From a checkpoint of a small mixture-of-experts model trained on Wikipedia: 9 layers, width 320.
Below are experts of layer 4 (counted from 0) of a mixture-of-experts language model. Rows are named router (the router's row for the expert), gate (a neuron's input weights, with its number), up (a neuron's input weights, with its number) and show model dimensions 80-159. Each number is 500 + 25 x the weight over its row's rms, rounded and kept within 0 to 999. Numbers have three digits each.
Before each expert's rows: a language model's description of what the expert responds to. This comes from a sample of Wikipedia text that the model never trained on.

# expert 3
Closing punctuation, label colons. Closing parentheses, colons after infobox or taxonomy field labels, and table pipes, e.g. Mascot:, Suborder:, (1993), plus stray short word-starts.
router:492495518497479479542507520513494551511516532528514462463494530485508521461509451494491504487501548491484494533519484522484522462488487527491505531530463542483495553511495469534534478512500552501541535500473526496499507482519465487524493464
gate0:497502484482498511495495523517491464488521496504494495505518476471528503520497471491489549507497498507527507488535496519536506502453497465504483479478484536488484536500515495490506507488501494543486497485477509513510480475523444487461459471
up0:476473477492500540499489488528464480439465459495470504515517507493480476460481499507450484501489532511467532514447497467508480464493515491493474480499464512517513497471521492511502539492501495506491565516503523475440494501494450469505502457
gate1:488533491468513484508498539520555530534472488483493534503489496484524481473501449491470503482514454458512447474502489502559521516486522487517493483523510502509493519495504520538513504520473515458526469519502470488492497507492535524536500489
up1:534500460469543492495506499471527477481498450509485498467563451495493521503479534511509532498487534524494475487513523482533493524506476522513498539521478507490518473500490528451497511489475479488463457487474491505509528532491484490491519526
gate2:478472511464474516519497526504497485488481479541556517502517504509467472506438540491480514497500518501514480501484530482538491516506520483512460496547536512463506477520447505459462517456529469457531492523524533478531504491497477577527491523
up2:464469483489518453500512514484448498469527496477530459517553502489532532512512505539480509507496488485502488497496519493502488467490491505502460514526506535503511493501492486471498512452488507503518469473488479498491551524491509498498462464
gate3:495503480503488535490517518517505486455486515481546496536530490520483503529493509485545529510517474488534499560493504536510508500520456507507474480510495448513521524487497460503536506474517468489466474495515495481516486504495544503554506477
up3:525524500507508527538483469494453532482513495470485510477536507471484484520516493463482540485491451518497506579522483465512506548502506458526531495522535495509538531464485522554471496472524481480518533522482465514506498471483507519522526540
gate4:518480518499503524475555472499485550534564508436540506501512489505516461472510501522482503540509474512441484527502504520534546496471492485475477533513465466499559502491516474496496486511484478531520497455489511509519482480495478486494517442
up4:516507454518496530510504523493525469488415507530443514471501500466517462462552507512512533498522559501517505549515479500512460527512485504514494510473542484468458509489498500476496470473527558463468542480499473493496473478494492473503463518
gate5:501509517495500552488459516552494482516540505530526476480513521510509485516528497509488467488501495514466463516444510487501519421494501505508483482481494528495522484509483461497499520553522510499493489505572495542517484493479465505481490454
up5:470474499486512464513483466527500522545529454431489441503476516486501466495516490515507546511452491487513516524486455519484511481477482448510480457537486461527522474508507531492484490492490508474475460515502504514509501498479510522519485559
gate6:506474548510498547521501501508482509496497514485532512469495502506495489500526470519517492502499487474473502496532498497525516471528447520506520516565485471499471501494504496509456527482529499451549504472515508520499510507526546478509513518
up6:492551485508540489518519516493486512478492474515538497485505525525502476507521489527493512487493496490568573476533524530510442507531497507474496515495505500512497462513490510503466470495501453549494483503488477451503452473547459486477471500
gate7:531539547487482498487523498458529486487523524481510510468455502550527503448527516498485456531513480476511482486500514494517502514491539542474484456474513480567492460524477446491525516486531536454459522494474501478468468485478479493489481435
up7:477558495521533496469482524508513482497512506499518498490520484507468552450465482491518528519499476504490488482520496506441506517533496482510486501474517541543493491548512510491500475499531487472449500543483470552477492541480503512470521477
gate8:517537494562506515519487532501501483495515484461479462541497536482519527492508516485524536486487508494462538529488560491514517543515523484506510527485511541515523487512477513520449505526471527503504438485474542520517463475493462490530502485
up8:517512475514459522527476480512455508488498521529483521535520505508485498527514485524548520488487488496500532511476490471466509510490560454491504504541499526545518516505470491478455514507493495529489464521499499506520492453455501519476471495
gate9:506424502503526478478544506483543497520496502513508512482491507501497512529512451519512489516505527523474522526519531467514451499470520558451493516490487519504485527541528509503539522507485533467544480470491477519515507540453491515491442426
up9:514524507491496478439477481505454487470484485505518499555519474531497506476481520471497512504508492523518535475514474532502559492464480497505487455508487482500448493495536505511521524540476474556474504507522492489505498496511510504521516552
gate10:505518496489482542511500499467481480512518465470529461523517494547475489499491487509487533505467520428505486518518528484501513495439483492504526504539486530459516539459454539545459476484515496456542523480529459515494507524519500447518517471
up10:492472466511509459527491530502540507489454507546504508473495524489517487444478496529495531475494480510486490539503512525484471506518525480573481486474481468525510492564562496486510460534474527538461494525489534497510496510485484523483490507
gate11:470467526498478511517468534510520504532491483524515491510472518475475462520526538516496458488501512497425484465520519473559502468500484504531504551470503528517479480464494484492510453418489483483452499563528472526471511516497517535482549490
up11:464474529487521530506490535489507492523499496522488470462513562491475467505543520486478485480500476466434476497527470481521522511504506504493521510494510533489487509500519471473507501463461512474476551530545462526468528520535497530485540492
gate12:456507491491529508513521502529487508491523529522533502496480509503524474523489508502514428509507483447522490482516541490536504529558528516463463477510478505473496490492531512520497506517467493538548511488496541527496500524495486522494460507
up12:458486482457522503513495475475538471526524502461497480487449506435494510507510541519496462503485487517492498534472522513485528517487487488511483510491487453489473530492504476478440476509505519490515498533453526489477470546481500500492461495
gate13:515523537524472482474470496504508505524501520472504471475496500529474522476516480498529530523496491526503533506476526445481496459495544489490509488496531463518502484527518503482494484509518533503506525507503508541497481496474514470492475460
up13:513537541512510488496453482460509507505512498513503491494518491508423488485531518508485480454518510496539525506548509478477492532498484510472517473463537502500503475460529478501482500487523501458499489524523540556465466544589491476523530494
gate14:532500497536486495506524481534498492494555490540531517496570471487481497503477534487481534516530502483518462501524516502511506504501490471500487486532499515520497506511532457534482460505487502473522469491510505453474514533511503477517489464
up14:516464505476510502484488521497434502532478511540482518452468535491529487525538494505519491497470493490491492465498534525527520499514517517513512528518477474513493450527512490502522517473427479467519493497500521522472515443472473478495496522
gate15:463517476512518480471512516523519514508512507500516480457482541524519513473506535511537439486466493512548503481515488501487518459487485526455462498534498496513494504544491513477488486529503493479477454469481460542517545530505523518490492478
up15:479493477518504494555507490477500486479503519493488476553512491523499488528471465512488562458496466479490517494480494543503454503532522525535550462490495523487533487494526483521503507560461479460526487475464474536466528490501488509565457547
gate16:519513552486468532486545501542517504500519512528530509489580494521495538471483466498504465498484484492481484524505528473512549501457501500455564481505492502466497472484481444510544495503509548536523496450476517479479535505556514530493490506
up16:533507553489469492532533497496511520559498442505536490519537519498492525498452516461464485482483486528481474487519510480473515514469466494469504494462510491506521515497487456509507499497458552518531496506462494456500544456528456518487477477
gate17:509510521529510561476475535554527520499527531511478543445473474461489523474495486480492489506517533471538467517471545521511461465479489526476501433503539541503476507465478554477481489485452476486450519519486465493487539509500482480513484495
up17:495502495523489516554504458542530487473547551486505531459532482470485480515551534515449532470501509481529449515466529503498503453527453518508498487532536488486478510475470564506476507510489481487492470545507477452495487480484511458561486493
gate18:518532510481495483465471543488465473522467520475531515550495543461500515479487528493520490530477532501482505499493515484544527505483476520454514495478512461488497484537492487463544505544539530533461531477454525465516510526530464519498491499
up18:488541526472484533459488518526495499500510524481495508539539454476468490489518480511511470514470583503502483523507569524509503492492509526494504515496506449529505539541514526483554512479506469512480523485506523492510515471480489524512523498
gate19:460499507460503475509515518485485483557505491475490472492510490511507481503493509495478500507499508474526508485511478495542524512487460482523456489524513474507476517491561528474513538524540552548523489481460467542496522492512443505476475478
up19:489546506485505513481515498481500507478542471503465515524514519493528475485454496518495527481513493456546492503472533479475534501486525517495490479519493498508469526510531512501499504526529517534544498492454487509517482505505474551438468485
gate20:564544490498563489491509530510497487424507551540496512517494526495497487475494487505470478492474443474478511496496500519470511475499542512541556476491486493519515445468471489519539468533514525531539517502515468491477507531564509533527524477
up20:461496511520487542473487477485533492569511467487509459481503492507499494462529532560490519536526524532511496523465513496501501520499475482481464517537532494507513488500500481475505500505485505481497521507488532498527559482453488484492449495
gate21:535491514515459504498498513495499453505493515526489514452495488528507438487477495536505528471521487517502528543482529507502495464469511484480503516521488516501492511535476447488503514545544512498466455498490490507500509535523475472529565491
up21:524478493488527506530549518511535462509472471519481521470549491476498526526505517479525514556499526498498471448536453482486479486529481483502515491486480476520499501508505505479531439483479527487482488510502484531487453551538473495477548505
gate22:518490523555507517517508509498504450536518498523492458523526463513523492495491471536453540480486472488518492473543522506511536507541489513508455512488501475486517503490514509492538517494475483496513549437489526499517515515472520488505463483
up22:522488505484533477519477465487502503465537496471524531471462516547523493472497495579521484490491516522492482521442488493482484501479530485492525488532496506492494476461524523490478468540502475508513453530526470511513487521540481471472551492
gate23:499523497494524508504521513489563476529505520489579499480492503515481468505501477505468488510494482501478503475488499495536526546488508495488535502493483473500493489450528537460499506471428526483513398522518527476533489476517458498493489493
up23:482486497498503483513506503544533432520475506465507490504507491520545462467523482506468527504522500495533508482522507537487508507507510461477514543520541504455461484501510494491487487491488463488467488483505491452504473482519486506485522552
gate24:451478471516510474510490474496521506490521507519518518462463510505507519535491462488440535467545539494529522473484561555545504510534472514472526556485485502525504494511506540495479469494493503497531482535518460539539509521496492527489513471
up24:551529475520528521527443515499501422487469514467461517489499480492529527497497509487452522491519497476530496500511512506551471494518512472495506538482479531497527497497529508527481515508518511486517486519514477507541493462514503504452545458
gate25:483487506516489447479500481529507509518496509487547529469520466547472495493512470507433518532467523511551533519503495501519499526523544487506472521498504529496479471510519491542477443478535514494505490468536487480482487501507472490483505497
up25:465484494517523510494510497536493502524496526486462528516513512444526501499478482473503537460507504485477515506511504484551472497487481531467463493477512500509535501487512517512424530506462503476561475492480507490493491495506488528452471503
gate26:516481515497510547567479493503469513473531499512513496472508535484491498496474469501486546534525474485517489471528474554485521439511518490475512465513510519526497505509527480499513522519493522509522496504496498514490472497477483495522477497
up26:503506511456500488454513442491538552487509443528464486522511487496516510521527511512458494482514509498467527533554485487539485476494467523473519529537501492510505525510531511527483472484510477483461579532505499504485508488523451517479508492
gate27:476461471506474488500528501508521512491519499530514523488468506482487530515464498562491471500534495499503471498479493512558566522477512493434454479452487523522523552506474489519520513515460511489518479494459484490535544502512496481509505474
up27:457480491505476493513517452507503495506472475469486529481576518497521481481492519507570583486513566511513487540508502502499508472530481519508514496486509476456504474520545475473487488500484503485499457501519500502501502530462474500531525510
gate28:520490498493451483466485495461521529520492494468493450463505511524485484505483504526484510445521523509503555496521527481542456488446518509479505498492497488495520481509486512474538502523519510463510503511515519480488510506509503530491511486
up28:485500525497499505526485444501505511543493471478522495486501540523481486498475504460523523476520482489543467517517482510497517471472514543441475475483499514528490499485477536496496475559471531518492532496523520510504479511527514533520500510
gate29:513515473488463539509456535526505488500474525489512504507509475505508505474495519473550471517541486513482506454456562526506513512517527502479497445478541501517466526512518484529577491513523498447522483492479552494498455543516463516491488416
up29:526476523472487471563545467501546493503519500502506482524508549485494480508531499524491530525502468507502505469493452470474503477525511493510465486476493514521528527553485546467492465507496485470477506492527516479491504499518538471484443518
gate30:500471527455512496511470532460487488547538495467510507520485486523494489501553480513537469533489541513479485544541509514534437500487512519480465503452505478506492480546475510556508510498471508493475517516483483508538512499467512451451502500
up30:495462515521473484515492480500506472469478458516486475480507452505471430499514489505540525503478521514455498522494520480538483469469514501573468549480525514512494500526440486451475509540501544490454486513477518509526441512515557477534525530
gate31:490514523494494489480512522516479498520493468459511480473481480465517534517521506530501509491465488505446534487530569529513466505536551518502508503479456526492478518524471509481561455475464490516532536465504541529531494519532473485479491472
up31:553549506509542470504493486506469467509540486477508535515501510468523480492507506491497481502474492503470533498521548512476464509535537472487531493478486482461459463491518509503524483485498531514500525426465547493513494565486457480472510468
gate32:496522513497509512530515522492480528474454498534490520514476500464488500505501514475510457516477516520489488478488500525530481563466548512477510473490480529497525515492486526539514516568514522481495486533504441500529542501513487508532465467
up32:465547561497482532493475492485509480478508468492499540503502455496505523532517485479474494542524533524503497509516489502541460490517526488488512482485466515476469467506497493498480468500518500495480510504501491510489479526504491487479477495
gate33:542493524511470487488494557519533525531557465484493472530450518474525503494483499526477496475509469503513483533474511521518490472521496517480491454524502507558494509519481494522524500504494492501480449494519536483523510472500493513529451486
up33:503480533481502480497480519515489529515555472461536479495444490474542520500479521509482502477467488504478500503506484506542481553519544452509441481520482529535470522499482520512549498485447504498464542495512487489485537505496515518525484490
gate34:499464504468495468479440510501528487501463489499525488536460498487493474510436509523508550536490480496513476507515503442475515478527500492515462487491502460533517531479515506491480488519505490514516489504490554465490545468513481484487526471
up34:510531496474449443486479536498512487503512526537512508531465530523503508511480529506488516562509503525504533491506507471472518502503542473505505479509526482493479494501489522517459465508458508522500486505494501499464509482506507479493509497
gate35:513548484497460502520457513521482461442502514481529498479516539486482489475499483544546494512486473547506490472490498497523549472494494497455466539502492512483487495447551518507477532501490511522462503544478497477487467528489481448511482458
up35:455488489486525502553477537552435513498492545509504523517500515480511496507497474532506490486455498501510512496482530490515486445510457489469556495481464518492538482460525509504504529532519558512500486513514492525498485536491522491494534476
gate36:500509505451498478494499479536544531505514485441491465496478506476511527499493503489500548552470507497490484514529561464447485496490529491428474474537544488552509524452501481458494525476491477475509497498528476539472521495537485463504477533
up36:544524491531507498474518497515471441465499510539544554502468485486468481491470480492455478503496491533510510490493506484490545483495480515487552493513459488495507490505549503504497455527548488515491546489483516521498535492466494534559481470
gate37:512512475527510474493504514548506502529527492516526500486505475468527522478527509514501488520457536512499473488537560466533559476466474515479521517519520499509475523499521510502476477466488509514504465470489466497499502507463518509488501509
up37:500481462527457511504496524510458513502417455447504504478458442522509475495540465536491500521536497517468510528490527530502502519501481508523566488523451463511489507524504470483505508531533475492467507500506500487516457524498524487510462484
gate38:486481495520500522426500478482512465522491512502472499447521492491503483460535516478465525499491448507489473529490565499475510471521506553503483474540488472506526516501519504467492483517505456480529494491475504509475476515502519487520504508
up38:500492525498492526469495533503494461550535492505508528464457519505483503489476498465497462480501513517535509482489586486488484489503501489480493475447482504472513516524525533482529492515499479550513493484472471500474504506509473489491523483
gate39:498503519475524481518512490503547558444539491486518467514509533517438467485463504499449503496493463525489496524505525475494551490521566524480481525495496461474526550501519465481525483516485522469488460490492503533494498468515514505503478475
up39:515501450500527526525538484481459485492504541518494479512477472496445553525486517573464533448525542559543534514512494484512483513516491515497502496511520478500539489480487561477507524471479474544497521525470520490498495472482496472511454485